Experts of a small language model.
Experts: 144 GELU neurons an expert, 3 picks a token.
Below are experts of layer 7 (counted from 0) of a mixture-of-experts language model. Rows are named router (the router's row for the expert) and show model dimensions 96-191. Each number is 500 + 50 x the weight over its row's rms, rounded and kept within 0 to 999. Numbers have three digits each.
After each expert's rows: a language model's description of what the expert responds to; "comes after" lists some tokens at least twice as common just before its tokens as in all text. This comes from a sample of Wikipedia text that the model never trained on. Tokens count by the router's weight.

# expert 49
router:436460456604509410448552541436488458504454505455383554412518515528461569432497510409407489504494489463470426474510608489506501475542482559514461409503471552430439521522538567434535524470488527476566533458512513526558484529475517533500460521455428448501423495553477491516500597490393493550
Adverbs and verb stems. Negations, adverbs and verb-stem beginnings in explanatory prose, such as not, well, due, more, benef-ited, accur-ately.
comes after: " was", " is", " to", " and", " not", " are"

# expert 17
router:440556539532452535466492471420430511535513445476501513554512474510509558612583499412543479465546499454485482446485484445494536584480467484393541438630519543425528477595641478447511558460407625517486605515493483521535540509425494463544455432527493613528557500485560576464578500443413449476
Table cell abbreviations. Short codes and units inside chart, sports and results tables: country codes (NZ, GER), positions (MF, DF), kg, lb, vocals, symbols like ± and +.
comes after: " |", " —;", " (", ";", " was", " –"

# expert 18
router:432522424505581481484523462375500484519395575539498543465424450521512544393465446407510461439557455424531554412469594497556424523571459507560580547479443547549429533483454488449507563421545472529487555548485497550543474497454473516504493554555444584569459502489566489556510574449532569575
Word-initial lowercase pieces. First lowercase piece of a word split into parts, usually after the or a, such as bur(den), sy(philis), dis, un, dem(ountable).
comes after: " the", " a", " and", " of", " The", " an"

# expert 56
router:369447427535500538494492362536489503445518510549435581464463500505475494467609432461476486631461446469498483536485495513501570435384518491503533541441487552349505490514468525490436452480599594495475519481567479527485454423513361529507515547478508559536588499574554507438501590495581391523
Determiners and quantifiers. Determiners, pronouns and quantifiers like this, one, same, such, all, most, that, often after the and before of or time nouns.
comes after: " the", " The", " a", ".", "The", " as"

# expert 43
router:418441479451430472463565481510513565506557455513494476500503606561455537477495473527512521413522540428463479543487442501541607510414472617509596463554389595590463544500529530498477408502411405523551492438524486466582472502480503534494551521504458458547514432525605530510581456507462428478
National and institutional adjectives. Adjectives and -al/-ian endings before nouns about government and institutions, such as American, National, public, Fed-eral, local.
comes after: " the", " a", " of", " and", " an", " for"

# expert 29
router:478480402481436499476594537500423526539593454450559486483615583561549471553565474519546616467586562478459406433493520540500562451469400515513508448532515495475523485554421503527404489452409538501462481542448468504483502420523434430477620560547557476588522423512569514468574533450436416539
Mid-row table pipes. Pipe separators between or ending cells inside a table row, plus markdown rules like |---|---| and semicolons between list values.
comes after: " ", ")", "%", " —", "1", "0"

# expert 33
router:496506490535520541524443467495546539479492372450495573537484529482518530552505531527549421450582552505475544432414447524495475564506538424516488420516449464483393497510440423411496565477555604563422517463559523461574447418499559446422511499484557556464555484529534531495524439528500411497
Numeric punctuation. Decimal points, commas, colons, dashes and pipes inside numbers and table cells, especially in results and statistics tables, as in 34.628.
comes after: " 1", " 3", " 2", " 4", " 0", " 6"

# expert 62
router:522472460391462524505526468474584558543485464506468438500544570560493479571464432496525541470547459519504451569485481445474509553406563486489492572496490420571460502564463482494493494455595455480445538489417542527524477561520413417486487559544516502585470590510555562430454522534472495600
Heading ends and breaks. Closing == or === of section headings like History and Bibliography, line breaks after titles or list items, and table separator rows.
comes after: ".", "==", " =", " ==", ")", "==="

# expert 24
router:467578530505642532581513479487546533553596511478506531460494484444485513491529471497443499495503533387455501470440539517502544524479524427508494438576534492437529463530410506511502538449427471482518503537543507481483447464509513414473525504544512397538592603505458486452469387497577546534
Row-start pipes and articles. Pipe starting a table row in election results and sports squads, list dashes and colons, and articles a or the after is or was.
comes after: "\n", " is", " ", " was", " as", ")"

# expert 61
router:472564563521456545472485553407503533514507588596491546510521435447546475506563441427545563536465507515496538536514435490517534606403583538526444467450568522461401520538478517559472463481542450542489521551498577518415522486553480569529537480573495530493571500521456483520511477503420505426
Table cell separators. Pipe separators between numbers in sports statistics tables, plus units and labels like ft, kg, Pld, Apps, born.
comes after: " 0", " ", " 1", " 2", "″", "°"

# expert 40
router:497551548531489441462546468483459520500568495505503571549458424627456476466485482471534553507643435508559453451489521561493538478468498437435391494491499540499360533506526508438523467505548567567477606568570560503559509523575419548480566501449498498514481484549580529435527498440535536519
Census and table figures. Numbers in census statistics and table cells, such as households counts and vote figures, plus labels like Population, Turnout, Majority.
comes after: " |", "|", ";", " 1", " (", ":"

# expert 53
router:502609533526527484590536552533536483477593512465443539496495553570515467445595527443505536494480514456488462502446527540644589528461443439485498478507498502461436645515573426362549484534509451454524551459461404523478480525517448435583547528465594476545502575517611518510395535552464495569
Table and section breaks. Line breaks ending table rows or headings, plus header words such as Notes, Preceded, Candidate, Turnout, See also.
comes after: " |", "\n", "|", "==", "|---|---|---|---|", "|---|---|---|---|---|---|"

# expert 22
router:472503462478529454462567507502473578547530590441440529487463440517526395463529440511523457536543441489423394458463557518572520554513398535450527501530472455453456555567454459434478609456508616460524541420510466517489422512530462425512573548423505458454556552483491638523493556430477551454
Word-initial fragments after punctuation. First pieces of words split after a hyphen, quote, parenthesis or line break, such as le in team-leading, H, St, Comp.
comes after: "-", " \"", " (", "\n", "/", "=="

# expert 41
router:496530489579460467498477443403497524496577438523490546522479510499455517498510528482515539447458558457498476454443497615510558463498467587545490515523464541525544458518555488540414452533356526532366509476586488502506435531466524445555446523433448477576535419474490556458625432544454468449
Noun-modifying adjectives. Possessives and adjectives placed before a noun, including word-final pieces of adjectives: 's, his, their, own, new, original, modified, enraged.
comes after: " a", " the", "-", " an", "'s", " his"

# expert 34
router:513529375519489489525560554500454549599505506520499471541448453471509439468589459495563508476641471538456522453473508459445473455476484427566444572498444498468465513552574517474469505547489544571459480475441493483506450525403552483577502522515530604472544527466522558493570442489556479551
Dates, years and places. Day numbers, years, ordinal th in century phrases and place names in dates and locations, such as 19th, 21 June, 1998, Florence.
comes after: "–", " on", " in", " June", " July", " October"

# expert 10
router:506551483583443472549485535485498532562525469484504538484514502622484482519537499491597594547419430420447560475464575514550519429488448463495501521536493531541504562553443484494561440507474432565507630517454446430506475415595475496462538531524482523501508520546560527519429430499492550557
Table row and list markers. Pipe at the start of a table row, hyphen or bullet starting list lines, and row labels like Rushing, Majority, Turnout.
comes after: "\n", "|", "\n ", "\n   ", " Born", "2"

# expert 25
router:555479461483575485601538438430511591518393361469505512490482528541520580547569442468510530474532453474455485386495453533418463465413524439497399564642467528513553546488544462459515427541497465458457447529583463497505475514518429489594499578493556498470425521488484514476525509509549467574
Years and time words. Year numbers and time nouns such as 2007, 2021, season, year, age and month names, usually after the, in or a dash.
comes after: " the", " in", "–", " (", " In", "In"

# expert 52
router:557517539498407433536548530508460446490393396568460530524577476434488484474483613473461501432506529535481434444485499548502474543552478441463424460580519580417444402431538552545524529492500518602478548535524616526515478544471456590520413515462544527549491595583451480490455449508507411468
Past-tense action verbs. Main action verbs in narratives and biographies, such as took, became, joined, won, resigned, often after a name or he.
comes after: " to", " was", " he", " and", " also", " were"

# expert 21
router:455542536507544427464454594523447531525381545579498560459457498534583481509528485436480454501414545549543518492500516489490478522560383480520505498447481500437398607518561483451410415452475503455507617463361464479472503440558432538486528433465466611517503459506535516512493534464500565487
Field-label words. Capitalized first words of table headers and infobox labels after a dash or pipe, e.g. Date, Position, Place of birth, Damage costs.
comes after: " |", "-", "|", ":", ";", " and"

# expert 57
router:460466464462558477474496566487411518507470539588523487579468521439503570561510424428621438577529492473466535512453463498432424467526459456548466620440455569453419542557610461515429440430458518465474413485447466497518492492546587552453470562536469522519514360504532464568498446426464536529
Place-name starts. First words of proper names for countries, cities and organizations, e.g. United, New, South, People's, Chicago, Beijing.
comes after: " the", " of", " in", ",", ":", "|"

# expert 48
router:509498538454509416477514519473410500530485546560518450554453551481531502444531442517527417524551521426390487512492522531557439517508362458511516537534405570427499512477619501501483516456436512494504537425542546535561458511517484487515477509507381489479538440456553407526566524471483504479
Nationality and place prefixes. Capitalized name-opening words and prefixes for nations and regions, such as New, United, South, Super, Inter, Euro(vision), Spanish.
comes after: " the", " of", " (", ":", "-", " a"

# expert 32
router:438469535468587511449590559501471465524428427524422563525487615501515553500469468498503466553581546409534486480502466507521601429444449474481470505497476518521427434453598556505487485499313478588435522577518537462443499506506499462440481515548470554536580490615528509545534474534446443453
Domain and field nouns. Common nouns naming fields, sports or industries, and US place-name parts after the or New, such as music, football, Texas, States.
comes after: " the", " New", " of", " and", " United", "'s"

# expert 35
router:558518449508524497407431458414500499527519446493471439513593453563508511531584540442562473507474457564494438543518539556525549519523565438525454540522524459476485528453508419587449441431558495449532607521471501573566514648528427458508510515586540486526490471499448607565489503500460451532
Biography subject pronouns. Subject pronouns and main verbs in narrative biography sentences, especially after where or when, such as he, she, they, was, began, later.
comes after: ".", ",", " that", " he", " where", " which"

# expert 14
router:467477394532489497549627513505450462510497424484463555457516544478497453493491541524570494508575463568376434461479414519529463454489575528523493531521502503442498432474572444507547527477529518458519509346479465482536498538556462485517541531630459453552547510551533452449470619444448414492
Line breaks before blocks. Line breaks ending infobox lists or paragraphs right before a new section, title or description, plus opening quotation marks and === headings.
comes after: "\n", ")", ").", " ===", " information", " =="

# expert 51
router:441554546585447509372483450482503459526484465569464551452558517587498584449523497494521570545468480420579559468483592533592516436492516505547475465502451542508470547509390464533539483516507442454446567429540542522517490527463568470432507435459481456578513501481539464507570504472544503403
Possessive determiners. Possessive determiners his, its, their, her before a noun, plus opening parentheses before converted values in climate tables.
comes after: " of", ".", " with", " for", " in", " and"

# expert 23
router:480402379513470522472540537444436541507430394494522538480497501578497467499521584467588534478479397454424519461483588538494439487492501483535574471489408457478612480554448466488514533484513435550509500531455476509579505423503517446487455489503460616499520544513548494549457555461511584513
Hyphens and list dashes. Hyphens in compounds (present-day, state-of-the-art), en dashes in scores and ranges, dashes opening infobox list lines, = heading marks, opening quotes.
comes after: "\n", " non", " co", " 2007", " self", " anti"

# expert 63
router:510485451547563442420475488587433499499442537497478469553447551505501520518517535473593509556523594536501532504495469524556499510568504477602597522387500470492468513516634474530441590551479564445485599524510469587527441511499456526546496496512508509456448390565534514487539415495575507573
Person names and pronouns. Given names and personal pronouns for people, often objects in plot summaries, e.g. causing Pete to fall, warns Angela, him.
comes after: ",", " by", " and", "-", ":", "|"

# expert 12
router:580516517548477469479483525506423444483529523517454511481440444548513459515569511447495370567453458439426447459491483585507451511521417462409500460464505549402410573499570540475427495523439546528568487453437416537510496507505440526598466603454341569553450451601490517460450444453533460553
Table cells and ordinals. Short items right after a pipe, comma or bracket in tables and lists: numbers, No., Yes, Jr, vs, second, 4th, ½.
comes after: " |", ",", ";", " (", ":", "."

# expert 5
router:479495471592458550466572428448601409467499549569465531416442529628561531532485457416555533494534526565460548481480450501598472517520513486450538487600414570469524484486456498498394527475536534444425478568432418519479502447445503527453576535492501468622492505488501571597480523507544567582
Table row-start pipes. The pipe opening a new table row after a line break, plus numbers in sports standings and statistics tables, such as 0, 3, 72nd.
comes after: " |", "\n", ".", ";", "|", " 2"

# expert 11
router:430610500480511521459450497547500519465361384542487470429516462522451507541561495554559474480540546561528446523468487569485516568489489500410490577515482623569525487529561506442540412482484546471555503533559451641489530491527422378543589452502497522434544537471511516421452540569476502467
Infobox field names. Field labels and value endings in infobox-style lists: Coordinates, Genus, Legal status, Born (age), Website, plus closing parentheses and line breaks.
comes after: "-", " (", "–", " •", ":", ")"

# expert 45
router:457539487447525519489666541490453556536439482458459588555393562477522548476563498462484499470436509422565449538389404544581472528474496553496555511466544540442519520466538469475398444481392467572513416530481434519500488547467476569457578475475492540429518511472522535394401573542514450532
Institution head nouns. Capitalized head nouns ending proper names of institutions, events and laws, e.g. University, World War, Church, Cup, Act, Museum.
comes after: " the", " a", "'s", " The", " National", " World"

# expert 13
router:537522474549465575436514465490498456524595514552477521469485400587443512529533473496551485463513425585457439464543498546465491579521427496435531504587459541464516510574524484551560515566558594544490648495473520581475549479521449438527548484519398581438440475473489438487542487503456487467
Digits in numbers. Digit tokens inside numbers in infoboxes, tables and statistics, such as elevations, vote counts, scores and money, for example 1,06-1, 65.-53.
comes after: ".", "–", ":", " |", " (", ","

# expert 50
router:443557468514554443458501507433477561467515632518532527623459456512560533418510528435572414502453471566514598524561509481495437518425450425477464490419496539447500504498535496513381481491498501487548551464431544508519491517506500540444437523568391483525495442512548457489446441456537552605
Name-initial capital letters. Single capital letters or short first pieces starting proper names, often foreign or rare, such as M(urgeni), R(uxandra), Kun(ihiko), and initials.
comes after: "-", ":", " \"", "|", " (", " de"

# expert 9
router:565478561557544509539494501440602413531525506596426517489521568475494485447588425510444490516533439568502453565517506497465546584366492479467471557417457562493420525531359507465452427482560523434569515502515487511525484443554546556571568464498503553470518484594553475540544494546469556560
Clause-linking connectives. Commas ending introductory phrases, and clause linkers such as which, who, but, although, plus limiters like only, least, than.
comes after: ",", " However", " more", " season", " years", " 1"

# expert 39
router:455436582588585532553517412528493601539513475483436535434488432413483497510538432486460449549536460466594554380482512533497511495496384500563461462516425540507529462469390511549469503462444436498462545487504510427498469418546508434460498524550520517585554551486547516543466392507533494533
Articles after prepositions. Articles the, a, an, this, usually right after a preposition such as of, in, through, and before a noun phrase.
comes after: " of", " in", " to", " at", " for", " on"